Experts of a small language model: 9909 steps.
Below are experts of layer 14 (counted from 0) of a mixture-of-experts language model. Rows are named router (the router's row for the expert), gate (a neuron's input weights, with its number), up (a neuron's input weights, with its number), down (a neuron's output weights, with its number) and show model dimensions 0-127. Each number is 200 + 20 x the weight over its row's rms, rounded and kept within 0 to 999.
Before each expert's rows: a language model's description of what the expert responds to. This comes from a sample of Wikipedia text that the model never trained on.

# expert 0
It responds to: Tokens inside French, Spanish or other Romance phrases and names, often after de or la, such as Le, Pierre, des, Paris.
router,238,208,191,217,158,204,195,213,218,208,183,205,212,173,193,201,208,198,202,191,222,155,175,220,204,180,203,190,208,202,174,224,174,172,222,183,198,172,159,255,169,169,192,193,207,170,210,168,165,192,179,203,188,227,209,210,198,188,214,203,174,186,195,244,201,170,185,219,186,210,214,168,215,188,176,214,191,184,156,205,199,183,213,227,206,199,205,185,186,224,185,234,198,202,232,187,198,206,181,181,234,180,194,233,194,188,168,189,216,228,209,198,221,209,229,210,207,173,241,189,217,190,177,215,197,190,193,191
gate1,185,230,226,172,209,229,178,195,219,215,179,200,201,209,192,230,150,206,226,187,183,186,198,175,195,244,216,198,178,195,209,217,216,191,257,193,210,193,196,192,172,222,203,203,224,188,194,205,176,195,196,216,186,207,192,230,176,205,201,176,196,186,201,234,174,240,184,205,188,184,185,188,200,183,175,228,224,193,223,208,215,241,203,214,182,178,207,158,201,187,236,202,185,195,220,187,218,217,171,194,209,174,148,204,181,188,179,194,171,186,190,230,192,204,232,197,220,203,191,200,211,224,194,215,218,247,177,199
up1,189,214,198,237,194,213,177,195,205,231,192,199,199,208,197,199,184,204,246,206,184,181,220,199,183,248,213,193,177,182,183,210,213,217,233,176,191,195,189,193,187,204,172,202,221,170,200,189,201,198,189,200,215,220,208,182,190,185,186,271,182,214,194,216,143,184,215,209,179,201,173,183,201,187,202,200,211,192,225,220,187,204,227,240,221,204,219,202,214,169,230,193,192,162,225,160,192,184,190,174,173,181,197,214,179,225,195,218,201,224,199,234,196,200,144,197,232,215,186,191,207,194,190,205,226,202,230,204
down1,199,192,183,192,191,225,213,184,188,218,223,184,189,222,211,205,150,204,209,175,238,181,195,199,196,185,202,161,225,191,174,177,230,175,196,217,177,193,182,204,195,204,199,200,195,210,217,194,196,226,233,242,224,166,200,200,241,207,223,203,228,244,207,201,165,192,186,194,203,185,196,173,182,204,208,225,194,183,221,184,198,184,184,214,226,172,183,158,201,186,212,189,175,198,204,237,203,209,194,182,195,190,259,249,198,194,164,226,208,190,222,225,187,202,176,184,187,173,172,215,214,181,208,220,198,218,213,203

# expert 59
It responds to: Spaces before years and days in birth dates, degree signs and seconds in coordinates, plus scattered pieces of foreign words, such as January 4, 1957.
router,226,231,217,221,183,189,176,214,226,196,179,213,201,171,186,186,226,180,177,207,216,180,188,222,229,179,219,217,228,186,174,214,180,171,226,194,197,181,171,223,188,179,199,202,185,175,206,172,177,171,181,181,172,216,213,202,196,178,184,186,176,176,171,232,181,184,175,216,168,213,222,200,187,226,180,232,220,206,179,220,178,167,222,201,189,177,219,184,211,213,174,225,222,216,204,185,192,199,172,186,231,170,183,212,189,179,172,187,221,225,217,183,218,214,231,206,233,178,233,216,208,217,183,199,220,192,183,189
gate0,227,224,211,187,143,189,144,204,232,196,186,189,232,183,179,228,191,160,166,212,209,185,173,215,229,172,179,202,207,192,211,195,181,183,214,201,182,175,170,215,180,196,195,178,194,170,222,183,171,193,170,198,195,210,209,182,177,180,186,180,202,199,190,207,195,202,177,212,164,237,204,184,167,208,168,202,236,233,198,222,212,186,223,210,203,170,233,146,196,224,199,208,222,214,197,173,177,209,212,198,222,195,213,226,217,196,187,182,210,198,206,209,201,209,200,201,223,185,233,191,202,197,208,173,203,178,209,197
up0,205,217,238,208,195,207,206,175,179,230,210,184,192,231,230,190,230,177,200,188,232,233,161,220,212,193,212,168,193,178,175,190,182,210,218,201,196,186,189,199,179,187,159,250,200,170,216,196,175,195,202,174,196,222,184,208,186,178,201,189,219,181,229,189,179,248,173,192,172,180,178,199,185,199,217,254,181,173,189,214,221,167,203,203,176,187,195,194,232,216,175,228,227,201,181,208,194,216,204,198,196,207,193,220,229,175,201,213,218,180,168,209,184,186,226,173,167,207,192,202,178,202,201,199,197,190,229,196
down0,182,193,165,236,184,241,199,182,186,211,245,177,171,203,248,171,183,167,227,205,182,205,203,211,222,225,205,215,219,195,200,206,219,202,225,241,171,190,199,203,188,215,221,232,221,193,228,191,198,190,184,181,234,233,176,162,175,210,197,196,193,190,212,216,219,192,180,219,207,202,199,207,174,219,206,141,195,200,206,223,208,218,167,202,228,223,197,194,183,205,204,169,241,203,204,189,202,214,203,173,214,181,189,216,208,177,191,201,181,238,190,194,210,219,203,215,208,192,181,210,217,191,168,212,212,175,172,226

# expert 8
It responds to: Last piece of surnames and title words right before is/was or a comma, such as Smith, Parker, Snakes, Commonwealth.
router,223,232,226,228,189,196,177,208,221,213,178,221,199,174,189,180,218,182,168,207,217,182,182,223,228,173,224,206,235,188,177,207,175,175,230,189,189,175,182,220,186,177,203,202,192,178,219,172,177,180,185,186,178,217,204,197,201,176,177,195,178,166,178,228,193,188,170,221,173,213,218,201,199,228,186,239,223,206,180,220,170,166,222,212,181,176,218,185,212,218,184,219,226,219,216,186,192,200,178,188,225,165,185,222,188,187,177,190,222,228,216,177,223,219,219,197,224,172,240,210,216,212,196,203,220,190,190,189
gate1,233,208,199,204,191,199,204,188,201,215,216,252,214,174,181,201,188,185,179,195,222,179,164,229,212,158,221,213,247,189,215,215,213,204,242,200,203,183,181,205,180,199,173,231,197,179,200,155,175,175,193,213,182,212,192,214,201,200,163,207,185,177,209,217,179,196,160,204,192,251,203,242,229,244,175,226,217,209,197,207,203,184,221,205,184,197,228,180,185,207,183,226,236,185,192,200,175,180,187,201,202,197,205,214,159,198,198,202,221,186,221,228,214,224,187,182,197,195,219,200,193,225,208,211,201,209,185,181
up1,204,212,210,204,196,172,211,194,232,213,197,194,220,193,187,219,212,190,195,229,211,167,176,201,163,215,207,219,177,221,219,180,174,210,216,228,223,236,210,202,209,207,194,180,151,188,171,208,192,198,215,170,198,217,209,209,240,198,213,180,151,186,195,206,189,202,208,226,201,220,191,188,195,197,192,217,221,207,195,195,257,184,171,209,162,194,191,179,170,206,194,187,220,203,188,198,174,169,200,214,167,231,188,220,209,205,209,180,209,207,200,188,212,188,209,218,196,185,230,160,244,248,192,218,153,199,223,189
down1,192,182,192,224,202,174,229,196,219,190,198,195,176,201,243,212,196,218,200,162,222,199,188,192,205,212,202,168,186,167,226,210,170,181,175,225,191,199,228,170,196,198,185,180,182,216,193,185,236,202,209,200,160,207,178,221,197,220,213,209,198,144,248,161,202,194,168,198,198,216,212,205,213,190,193,192,195,191,213,249,228,198,178,190,232,211,189,216,217,207,202,213,203,232,215,200,204,188,210,183,164,239,219,158,194,212,210,215,198,171,190,194,201,216,152,208,224,210,203,204,177,219,159,185,196,201,208,197

# expert 47
It responds to: Opening syllables of English given names and surnames in lists and tables, such as Ken, Ben, Glen, Fin in Finley, Bur in Burke.
router,222,225,201,204,193,190,180,217,236,200,173,202,223,176,185,176,202,190,169,232,203,179,185,211,220,198,213,201,238,195,190,216,181,181,209,215,204,173,185,231,188,196,189,212,199,208,221,190,157,171,169,205,169,191,196,214,210,168,167,161,197,188,176,221,204,171,177,205,183,221,207,215,177,212,172,198,210,180,197,231,183,182,248,210,190,190,236,200,191,241,154,203,210,188,207,177,198,217,205,198,211,185,200,208,202,189,174,210,234,219,220,201,213,202,227,179,241,160,213,218,217,189,178,205,205,170,176,171
gate5,187,182,207,210,214,160,197,231,214,201,202,213,186,214,166,201,197,203,199,193,212,204,187,225,207,182,231,153,167,213,206,213,201,214,174,206,198,217,223,241,187,203,173,240,198,239,208,220,199,153,191,201,219,211,209,241,204,218,190,203,205,202,183,197,183,255,194,232,188,178,193,229,168,231,190,191,218,180,205,239,164,222,214,193,207,163,191,190,216,198,193,193,221,197,223,179,156,230,241,204,220,180,184,220,195,199,201,223,192,199,182,202,185,189,167,209,215,190,216,214,202,205,205,210,199,239,196,202
up5,220,159,206,173,229,159,234,202,221,207,194,200,199,193,171,233,199,219,195,184,217,209,223,216,215,197,206,153,181,177,222,182,143,189,216,221,216,169,224,195,199,194,187,198,180,214,241,205,213,160,180,184,223,196,205,218,171,194,173,209,236,220,237,195,200,257,202,204,207,175,188,197,206,212,202,186,233,220,216,212,178,199,207,215,212,179,212,197,200,197,167,188,203,199,208,193,188,219,187,214,195,194,209,195,191,210,204,216,198,170,202,225,231,206,216,193,180,218,211,226,168,189,209,231,236,228,214,214
down5,193,180,224,186,189,199,212,212,214,193,202,220,174,215,181,157,205,218,205,168,158,183,204,213,162,157,211,179,203,255,216,197,215,168,168,215,225,194,190,204,218,183,196,181,201,236,189,199,200,209,162,221,250,178,203,190,223,173,183,197,176,219,199,168,201,212,201,173,188,225,207,201,178,210,196,217,181,195,213,199,218,180,199,217,167,202,192,180,213,189,183,187,226,206,198,181,206,196,171,192,182,206,222,217,211,207,184,196,195,184,188,159,202,168,217,216,181,182,181,236,175,201,202,160,158,204,171,199

# expert 51
It responds to: Concrete nouns and adjectives for physical objects, materials and colors in ship, building and animal descriptions: light, bow, hull, roof, olive.
router,214,219,205,211,168,209,180,205,221,176,173,198,233,169,185,214,207,179,177,205,222,159,188,222,223,173,235,174,215,203,210,216,205,175,237,186,223,180,163,224,170,191,235,219,225,176,223,190,172,179,163,170,181,225,232,200,212,168,172,170,186,186,177,219,187,189,190,229,171,207,208,220,199,221,178,221,216,175,177,227,204,189,221,197,182,204,220,177,234,217,188,213,210,199,201,165,187,171,207,193,197,183,206,209,189,189,190,208,189,218,215,201,221,195,222,199,194,177,208,230,205,209,163,207,215,197,191,182
gate0,164,210,214,164,185,216,209,261,211,196,155,215,218,220,175,195,190,204,183,206,218,169,200,199,240,185,183,202,184,215,190,219,210,175,217,207,205,194,202,201,189,187,190,201,211,202,227,193,179,217,195,156,184,188,195,188,208,207,175,229,167,176,148,209,197,207,190,215,199,178,251,191,196,221,183,209,162,180,185,211,161,211,191,171,191,222,196,207,223,200,205,227,207,200,216,187,194,180,185,181,236,197,191,221,211,159,220,185,200,234,202,203,189,222,200,200,204,219,225,212,217,197,187,242,224,225,182,185
up0,212,224,216,208,240,177,183,160,198,188,225,220,172,211,214,210,191,190,201,214,166,207,206,230,189,175,200,189,226,206,195,189,184,206,186,209,189,188,195,199,212,198,176,216,167,244,174,208,183,160,212,233,194,180,230,181,206,199,224,157,245,214,249,199,198,191,194,224,191,233,200,177,202,208,215,231,226,195,214,192,234,189,228,208,203,181,221,186,171,191,196,201,184,221,200,225,193,216,212,218,183,178,196,168,176,205,181,187,224,190,185,204,218,191,174,219,220,198,173,195,223,195,173,158,209,192,199,160
down0,229,171,217,211,203,221,190,184,224,213,193,190,206,175,199,220,228,196,232,211,158,198,233,223,220,206,186,228,197,208,224,210,151,208,192,197,205,177,182,200,219,179,176,193,173,225,210,179,208,168,253,191,163,199,221,175,205,183,226,182,235,210,195,213,226,166,196,187,157,223,212,187,186,196,219,189,213,198,197,194,200,171,215,209,161,214,211,193,209,191,159,179,222,235,223,230,164,196,196,183,210,209,196,228,193,213,187,216,188,191,176,198,233,203,175,192,209,212,201,203,210,223,205,163,205,181,217,196

# expert 41
It responds to: First syllables of Italian, Spanish and other foreign names and places, such as Vi in San Vito, Viale, Vistula, Cerro.
router,236,205,206,204,171,210,179,221,234,183,205,192,224,187,184,204,210,200,202,209,212,175,193,233,207,192,194,201,236,183,202,230,178,209,205,203,197,186,190,229,198,161,181,191,198,177,220,179,159,180,203,204,177,231,199,209,206,178,182,216,182,193,191,239,223,184,190,203,170,200,218,176,190,193,176,192,208,225,158,204,197,175,217,200,207,176,226,151,184,227,181,221,220,203,206,177,180,192,177,173,224,181,216,213,178,158,178,181,228,238,214,209,218,206,245,220,226,173,193,191,191,200,167,212,229,205,186,195
gate1,204,223,234,228,217,218,207,213,197,232,169,177,178,211,188,227,216,187,222,186,238,244,167,205,194,185,224,173,202,222,186,212,202,198,183,179,219,170,200,228,194,213,163,192,171,178,195,211,184,193,185,210,212,196,207,214,176,200,206,239,169,207,183,254,200,223,190,164,182,200,210,191,236,208,201,189,200,237,191,166,197,172,219,179,182,196,199,174,220,212,190,223,220,191,224,212,200,212,207,225,181,219,168,203,174,209,209,256,192,189,206,219,208,186,202,194,180,173,217,195,167,196,205,206,189,202,188,227
up1,211,203,185,202,178,173,177,242,166,167,234,182,165,180,218,189,177,210,198,196,191,247,230,180,228,230,190,210,196,170,187,194,201,186,209,177,190,191,225,183,192,217,225,214,185,187,174,208,198,192,190,224,199,165,239,185,187,210,196,207,198,193,210,220,209,189,221,218,204,161,193,187,213,198,178,217,204,154,196,170,213,238,218,242,187,213,241,218,221,196,191,214,180,218,198,197,217,211,210,190,177,200,204,202,180,190,171,163,227,177,196,183,213,223,176,204,197,191,207,199,217,230,224,202,157,173,196,187
down1,204,208,193,208,203,166,186,171,247,220,207,229,232,179,174,188,210,185,246,180,197,200,218,194,211,189,218,171,187,246,218,180,236,196,207,220,190,222,255,175,215,195,184,191,195,204,216,184,195,199,178,192,216,183,215,204,193,222,250,203,220,210,228,175,203,184,202,211,196,190,202,219,178,184,230,217,197,179,188,205,202,189,213,193,219,174,205,199,208,199,222,193,193,201,213,188,184,187,173,214,209,172,209,172,217,227,162,205,210,201,168,204,215,224,146,226,201,179,210,192,235,193,229,189,178,204,226,166

# expert 31
It responds to: Endings of Spanish, French, Portuguese and Italian place and institution names, such as Éco-le, Estadi-o, Per-ú, plus names like José and Santiago.
router,218,214,213,197,158,187,187,203,214,207,194,223,233,190,181,207,222,193,189,217,226,209,185,214,206,186,223,194,246,199,175,204,170,197,204,193,203,170,170,241,188,161,191,188,185,174,230,194,175,160,197,204,189,217,218,206,193,201,201,200,186,209,170,242,207,179,183,217,146,221,230,172,195,209,173,210,186,210,182,248,185,196,196,212,195,180,204,167,197,217,184,232,223,203,218,175,195,187,167,202,208,178,180,212,194,161,166,184,206,226,207,206,209,240,223,218,214,180,215,197,223,185,191,199,222,212,210,192
gate0,209,196,216,192,178,207,191,237,237,209,190,205,189,207,201,193,223,199,173,181,169,195,215,208,225,218,226,190,150,185,240,220,169,194,214,222,182,190,155,258,163,197,184,179,183,180,179,194,227,166,199,198,181,217,210,203,185,193,216,184,200,209,213,210,224,182,206,211,203,182,181,186,228,212,222,197,196,168,183,226,226,161,179,191,204,202,178,183,202,196,197,231,180,190,215,185,243,223,179,204,206,189,199,212,214,231,187,191,202,232,229,190,205,178,175,226,186,194,203,183,170,165,185,216,207,172,206,202
up0,197,234,207,201,213,196,191,195,198,168,211,215,190,193,174,196,167,236,199,167,227,192,205,192,185,215,199,210,214,203,174,195,210,188,198,188,198,188,192,196,196,171,184,168,187,199,185,192,180,187,224,201,248,216,189,175,161,208,207,210,217,161,187,189,197,196,169,212,224,240,164,219,184,164,195,175,218,256,219,185,197,195,212,225,188,169,227,200,200,219,222,180,221,231,202,199,211,167,201,185,202,190,231,214,181,200,202,212,208,181,223,209,191,189,189,196,216,214,194,185,216,233,241,156,202,256,208,194
down0,203,210,172,181,206,203,192,202,201,200,194,197,179,202,160,209,213,225,186,210,192,192,201,184,160,163,179,216,180,206,195,192,202,178,223,208,219,218,198,194,233,192,189,199,215,169,222,151,184,186,199,186,174,159,212,195,214,178,213,220,212,197,159,155,216,191,179,188,207,220,217,197,200,213,235,209,217,193,187,233,200,230,184,180,178,160,214,200,187,176,211,214,210,194,142,179,201,214,204,185,203,160,186,204,195,202,178,243,185,196,187,250,207,169,205,181,212,174,188,205,192,180,202,168,174,211,225,181

# expert 32
It responds to: City and place-name pieces within sports club names and football tables, such as Manchester, Boston, Colchester, Los Angeles.
router,216,258,224,213,188,185,172,221,189,213,175,203,221,186,198,193,201,194,195,193,217,176,176,224,236,172,214,188,213,192,201,194,170,186,237,181,169,174,178,220,202,198,208,186,220,218,221,202,176,173,193,198,182,224,225,224,194,177,177,182,167,197,183,224,203,178,166,203,175,209,224,181,171,223,196,205,200,211,183,221,176,161,230,217,193,197,225,175,217,200,170,198,216,191,225,188,198,199,184,208,210,190,180,210,194,175,154,180,215,255,234,218,213,216,223,206,219,196,217,209,210,213,213,220,207,190,207,171
gate5,181,224,185,193,198,201,162,179,203,204,160,231,212,196,206,215,235,223,216,201,181,206,148,197,214,213,211,179,216,206,231,214,209,248,213,247,198,199,157,206,147,204,225,188,196,179,206,198,208,171,202,224,190,185,192,200,200,193,213,195,214,189,179,200,199,185,199,208,199,179,201,168,164,212,217,212,196,208,211,205,180,204,216,211,192,234,218,187,198,225,168,197,215,187,189,192,182,264,212,208,188,188,173,197,157,173,197,206,179,210,214,194,237,170,195,184,192,182,195,218,223,200,188,215,227,232,222,193
up5,225,191,159,209,214,182,202,219,186,187,181,178,212,210,205,189,176,219,205,217,194,201,239,191,154,203,190,212,206,189,207,220,191,187,218,199,193,226,217,196,171,207,184,208,189,206,147,195,192,199,191,197,217,188,209,217,201,192,197,207,186,180,222,196,217,199,235,206,208,217,243,200,241,128,221,202,216,172,219,165,252,218,239,193,186,210,207,215,218,196,198,186,187,187,201,187,169,177,213,215,190,231,195,193,215,210,195,207,202,214,181,232,194,239,181,202,203,194,204,226,185,181,209,177,209,203,259,215
down5,182,186,195,188,193,215,188,194,200,179,194,209,215,153,222,200,218,190,194,185,207,192,209,227,207,193,179,248,170,202,223,234,228,190,167,184,201,181,201,198,209,173,213,212,225,249,218,215,196,187,202,201,184,217,191,190,210,199,201,225,222,225,185,206,212,165,172,212,177,211,173,186,214,214,194,210,180,194,188,191,164,209,180,222,187,152,202,174,208,226,217,201,230,219,172,196,206,223,169,203,238,211,197,210,191,219,200,192,221,213,233,175,162,193,206,178,212,182,211,204,166,251,225,193,219,183,178,239

# expert 27
It responds to: Words in game and fight reports: touchdown, yards, play and down in drive summaries, via TKO, tie, round, score tallies.
router,227,242,230,228,164,187,190,213,191,187,174,185,247,170,167,171,186,199,202,228,198,177,189,217,222,201,217,195,218,206,186,212,190,187,228,195,189,181,186,214,182,197,223,215,210,220,222,189,158,175,168,162,179,226,205,218,194,203,189,187,187,192,158,210,204,175,196,216,169,214,237,219,193,229,178,202,226,199,181,213,190,168,220,217,180,199,248,196,178,195,181,223,224,221,220,198,209,201,208,205,224,208,203,220,185,178,192,210,231,218,224,197,192,196,225,205,211,195,201,217,234,215,214,202,226,187,186,165
gate5,200,273,211,141,197,174,190,202,204,189,154,210,215,214,162,159,192,200,175,178,197,178,194,180,190,176,171,172,203,195,217,187,191,219,198,167,172,177,183,223,216,198,226,183,188,208,227,198,194,186,197,200,193,211,240,166,197,217,202,228,180,186,189,194,185,190,205,203,176,192,199,226,194,185,203,189,181,207,231,187,185,164,189,175,225,176,194,203,206,225,189,182,202,210,227,199,212,212,197,177,182,204,183,217,214,203,216,179,237,201,208,221,176,228,226,206,198,219,210,208,212,193,200,174,242,180,220,184
up5,206,241,164,213,167,220,202,223,176,212,234,196,205,205,218,203,200,185,209,177,191,176,203,200,227,198,229,198,185,184,164,210,180,236,244,197,262,224,200,176,182,212,226,227,211,187,223,187,221,193,217,209,213,205,213,189,218,207,222,182,216,177,231,204,209,180,205,165,225,181,197,185,201,181,178,185,213,213,205,203,196,181,198,223,200,186,256,194,216,208,223,202,194,198,164,197,187,207,206,218,188,198,222,169,261,199,218,212,196,197,199,207,181,207,216,173,215,198,214,174,199,221,230,238,194,208,196,190
down5,216,200,245,206,202,217,199,150,183,167,181,214,206,205,195,166,188,177,211,190,195,201,227,209,188,239,215,226,215,229,179,180,220,187,199,179,190,211,186,167,194,244,131,197,183,190,225,186,190,190,200,200,193,213,220,210,201,188,187,199,210,209,199,206,242,205,221,180,182,248,206,214,196,175,197,207,233,195,219,167,169,207,200,220,209,220,185,183,177,223,157,195,184,204,218,187,212,192,182,200,192,206,184,189,209,215,220,157,190,220,191,197,188,213,164,189,184,187,229,178,179,203,217,183,179,180,178,192

# expert 62
It responds to: Commas, periods, spaces and digits inside name lists, percentages and coordinates, plus de, re and Greek letters.
router,219,229,228,225,185,188,177,220,222,193,189,221,204,179,188,185,219,184,177,205,230,186,177,222,229,176,220,216,227,191,161,213,173,166,230,185,190,172,182,219,188,172,209,199,185,176,215,175,174,171,188,183,174,214,209,205,197,180,184,194,179,173,183,225,188,193,176,221,176,214,222,194,186,224,185,234,225,204,184,214,181,159,220,204,186,184,217,186,213,215,178,223,224,220,207,181,190,212,176,188,233,165,185,212,196,183,177,182,221,224,222,174,218,226,215,205,225,175,236,214,212,217,188,215,222,195,185,189
gate1,224,222,248,185,158,186,176,184,208,192,197,204,217,164,174,185,199,183,143,195,242,190,194,207,218,171,228,182,202,192,203,212,168,206,217,177,193,169,185,201,189,195,209,191,201,206,214,172,206,193,188,212,179,176,231,220,227,160,208,198,203,223,163,210,206,191,184,190,194,216,210,224,174,205,179,198,209,185,190,199,202,205,236,206,223,196,200,214,159,189,161,242,194,213,208,190,197,216,198,208,206,160,189,217,198,183,169,221,207,231,213,209,209,186,194,195,189,173,212,229,181,222,200,230,206,229,177,165
up1,194,192,234,213,193,181,198,225,202,202,217,198,209,200,218,192,205,217,172,207,213,219,168,178,194,182,242,188,168,197,190,186,158,226,208,179,196,193,220,185,225,221,196,229,183,200,195,205,227,222,195,230,221,170,230,244,211,185,194,202,236,186,204,198,212,196,231,210,222,220,216,190,205,178,187,196,215,176,220,174,192,222,196,211,211,217,197,250,153,177,169,201,169,212,163,222,211,213,214,227,162,188,187,209,215,217,162,229,187,174,198,173,212,175,185,216,198,197,213,178,161,193,201,203,186,225,187,193
down1,141,185,210,200,236,228,228,203,157,193,190,182,239,219,180,188,218,184,174,178,201,192,208,192,204,177,208,209,185,203,177,203,213,196,215,197,192,175,215,187,225,186,187,221,182,191,249,193,164,230,186,183,186,179,210,187,209,196,172,204,181,202,216,200,176,239,225,223,226,180,214,190,217,175,219,200,227,197,189,186,227,200,210,164,191,229,185,174,230,198,199,191,180,197,197,170,185,197,214,215,168,233,201,192,204,198,202,252,200,207,200,224,207,196,187,173,193,179,221,190,228,228,240,204,218,224,188,195

# expert 53
It responds to: Short letter pieces inside unusual or foreign personal names, such as Io, Gideon, Sinead, plus common first names like Eric, Anna.
router,216,230,203,220,192,179,175,211,219,207,200,244,226,185,175,196,207,162,191,243,229,169,204,205,254,200,219,216,218,214,192,224,204,184,226,201,203,159,165,232,206,187,206,228,214,180,200,160,200,160,196,206,159,195,217,198,210,190,186,197,205,202,183,213,176,191,152,213,155,209,203,196,188,233,183,196,205,193,186,235,201,218,204,225,186,190,224,168,211,193,180,212,220,204,208,205,185,192,189,194,220,178,185,228,195,175,193,198,225,202,202,205,212,198,195,169,210,170,223,192,208,221,176,216,221,189,169,202
gate0,207,226,214,194,181,173,188,184,195,204,190,230,223,205,179,172,201,167,191,208,202,196,197,215,206,201,177,216,207,224,202,188,196,206,171,168,225,178,202,191,191,184,221,185,202,178,153,204,195,156,228,200,200,205,188,191,215,202,224,184,202,177,204,205,225,128,209,172,191,212,223,237,235,154,198,217,197,192,201,242,207,216,212,198,202,183,197,192,174,229,180,183,184,182,206,194,197,219,177,209,205,182,207,212,165,223,223,167,186,223,222,176,208,197,207,227,171,200,193,217,231,159,235,210,199,183,185,216
up0,211,208,222,158,215,173,201,171,206,243,239,202,201,191,197,199,198,176,228,189,185,200,228,220,191,208,199,190,202,210,197,225,202,199,207,224,199,229,186,234,195,192,219,197,188,195,172,182,212,176,217,177,209,197,239,142,212,206,199,231,191,189,180,194,215,169,221,195,193,201,207,202,163,202,190,183,221,176,212,219,187,209,206,183,186,219,186,221,180,223,206,209,199,203,159,177,239,194,203,175,243,189,175,226,218,203,200,200,215,196,204,220,225,207,148,150,200,196,172,195,191,167,204,156,200,212,189,207
down0,225,209,209,206,179,185,198,198,191,222,207,197,197,196,214,205,213,224,209,171,187,204,184,188,162,215,184,183,196,222,231,182,186,229,209,205,218,197,189,172,173,195,221,188,202,155,140,194,194,180,187,227,188,213,217,182,259,194,208,192,214,240,188,195,236,202,198,207,191,182,220,206,193,185,186,192,229,160,198,217,160,188,216,177,209,191,206,221,191,232,190,156,205,169,203,179,199,181,163,219,193,204,217,189,183,215,187,173,180,209,255,171,215,194,212,198,199,194,168,237,192,212,219,207,201,182,196,206

# expert 23
It responds to: Final pieces of words and numbers, often plural s or a closing digit, plus three-letter country codes in sports results, such as pharmaceuticals, 2000s, CHI.
router,219,228,227,225,182,191,178,211,223,191,181,222,203,178,184,183,222,185,174,207,224,180,174,226,230,178,219,213,228,184,169,213,179,168,231,192,194,175,179,219,183,174,214,204,184,185,211,177,173,172,184,181,175,215,211,208,187,181,180,193,177,173,178,225,185,194,174,219,175,214,224,200,187,225,178,230,222,212,181,214,176,164,218,211,188,177,221,185,214,219,182,222,225,214,211,183,194,208,175,186,228,167,182,217,195,180,176,181,222,226,217,183,223,221,220,205,227,178,234,219,218,217,189,208,220,193,186,188
gate0,197,202,202,220,195,205,203,234,234,140,198,204,219,214,215,194,218,168,176,213,183,189,205,223,225,200,181,163,218,184,176,219,202,198,193,197,182,203,153,214,217,190,157,198,223,182,214,206,161,196,159,213,198,193,203,198,193,225,190,202,182,151,199,246,256,182,162,206,176,216,214,201,193,190,178,206,222,203,185,231,193,175,234,211,205,226,214,177,195,241,188,199,209,222,184,158,201,200,206,186,229,175,181,189,192,180,182,201,206,209,191,215,211,183,199,221,209,187,212,194,193,203,212,186,195,213,180,186
up0,216,190,213,187,231,197,210,168,192,185,196,195,193,214,212,245,202,221,167,199,218,190,208,203,219,212,206,178,214,191,158,199,255,211,191,171,235,199,202,198,218,216,201,206,215,169,204,203,190,211,218,201,222,203,195,188,190,183,206,210,187,147,191,210,206,175,181,159,203,164,207,171,203,212,207,206,225,174,201,210,226,166,202,224,250,214,206,238,192,221,200,191,213,198,192,166,212,172,205,183,200,200,203,186,165,184,203,179,208,204,196,203,169,225,181,234,182,187,184,199,170,234,247,171,215,206,229,191
down0,210,202,201,207,244,210,204,211,213,193,213,204,159,218,207,187,177,179,212,181,208,193,191,201,221,195,220,202,180,220,157,194,164,198,182,221,215,196,193,193,213,231,183,210,153,229,218,223,198,202,229,194,199,220,191,202,209,200,188,214,210,218,172,196,191,256,219,181,215,190,189,186,194,187,236,236,226,182,218,175,227,218,241,189,183,196,226,236,209,180,197,215,203,183,202,201,229,178,190,222,195,201,205,212,229,199,196,225,210,189,204,240,206,196,165,175,210,208,173,234,174,218,178,183,185,172,187,151

# expert 9
It responds to: Middle or closing word pieces of longer words such as ct in reluctantly and fictional, ent, al, ing, plus nouns like design, subject.
router,219,218,203,227,201,191,188,210,193,206,166,208,220,182,184,215,204,201,194,209,203,196,181,260,194,176,193,217,200,209,190,196,191,194,194,199,193,169,153,229,183,170,225,210,188,208,196,184,163,164,180,180,191,232,227,186,192,182,200,162,178,176,196,222,184,191,172,205,174,218,239,224,176,213,178,228,222,180,171,260,186,203,217,202,192,186,229,182,205,240,175,211,218,221,202,193,220,182,194,189,200,188,190,199,199,199,165,188,222,206,222,199,217,237,207,191,225,189,219,205,185,202,153,212,198,211,211,189
gate5,197,204,190,174,196,155,218,225,186,196,188,191,170,189,194,208,194,211,206,223,182,158,225,186,203,219,243,198,192,196,204,219,162,212,183,216,166,164,193,226,208,197,165,239,208,173,234,193,185,186,195,188,178,223,243,203,183,216,211,213,197,181,215,212,181,181,199,212,207,178,194,204,196,191,205,199,222,193,192,260,167,214,177,201,175,224,229,206,161,217,201,199,244,188,194,197,178,204,200,217,186,206,176,211,192,220,198,146,199,201,178,209,169,216,190,176,236,210,185,175,202,180,185,196,219,201,192,191
up5,182,225,213,225,204,198,190,208,224,168,191,196,203,223,211,207,170,191,212,199,239,216,202,209,199,216,176,179,227,194,236,186,199,239,216,188,194,202,232,188,230,205,226,196,218,225,166,194,233,205,196,191,214,164,177,216,231,202,201,206,201,210,175,196,208,196,181,191,197,218,170,205,213,222,201,216,139,226,218,142,183,184,212,219,212,192,215,196,231,157,233,205,203,174,193,231,191,235,221,218,217,205,203,198,216,186,223,203,185,214,207,202,204,183,209,242,182,149,221,211,197,206,217,206,212,192,195,191
down5,181,206,235,183,175,179,211,188,202,213,183,214,209,202,239,179,209,222,189,218,235,213,196,159,184,189,193,222,192,219,178,200,238,231,201,206,211,182,201,217,208,172,240,201,183,222,207,212,183,188,195,212,205,166,182,183,168,183,243,214,164,210,235,178,218,198,189,184,231,217,224,205,210,221,196,215,197,226,199,188,187,181,211,188,187,170,174,153,228,237,195,196,209,172,184,205,211,191,193,144,222,184,212,174,199,195,219,192,179,183,221,216,221,195,231,213,195,223,213,203,210,193,196,225,204,234,210,179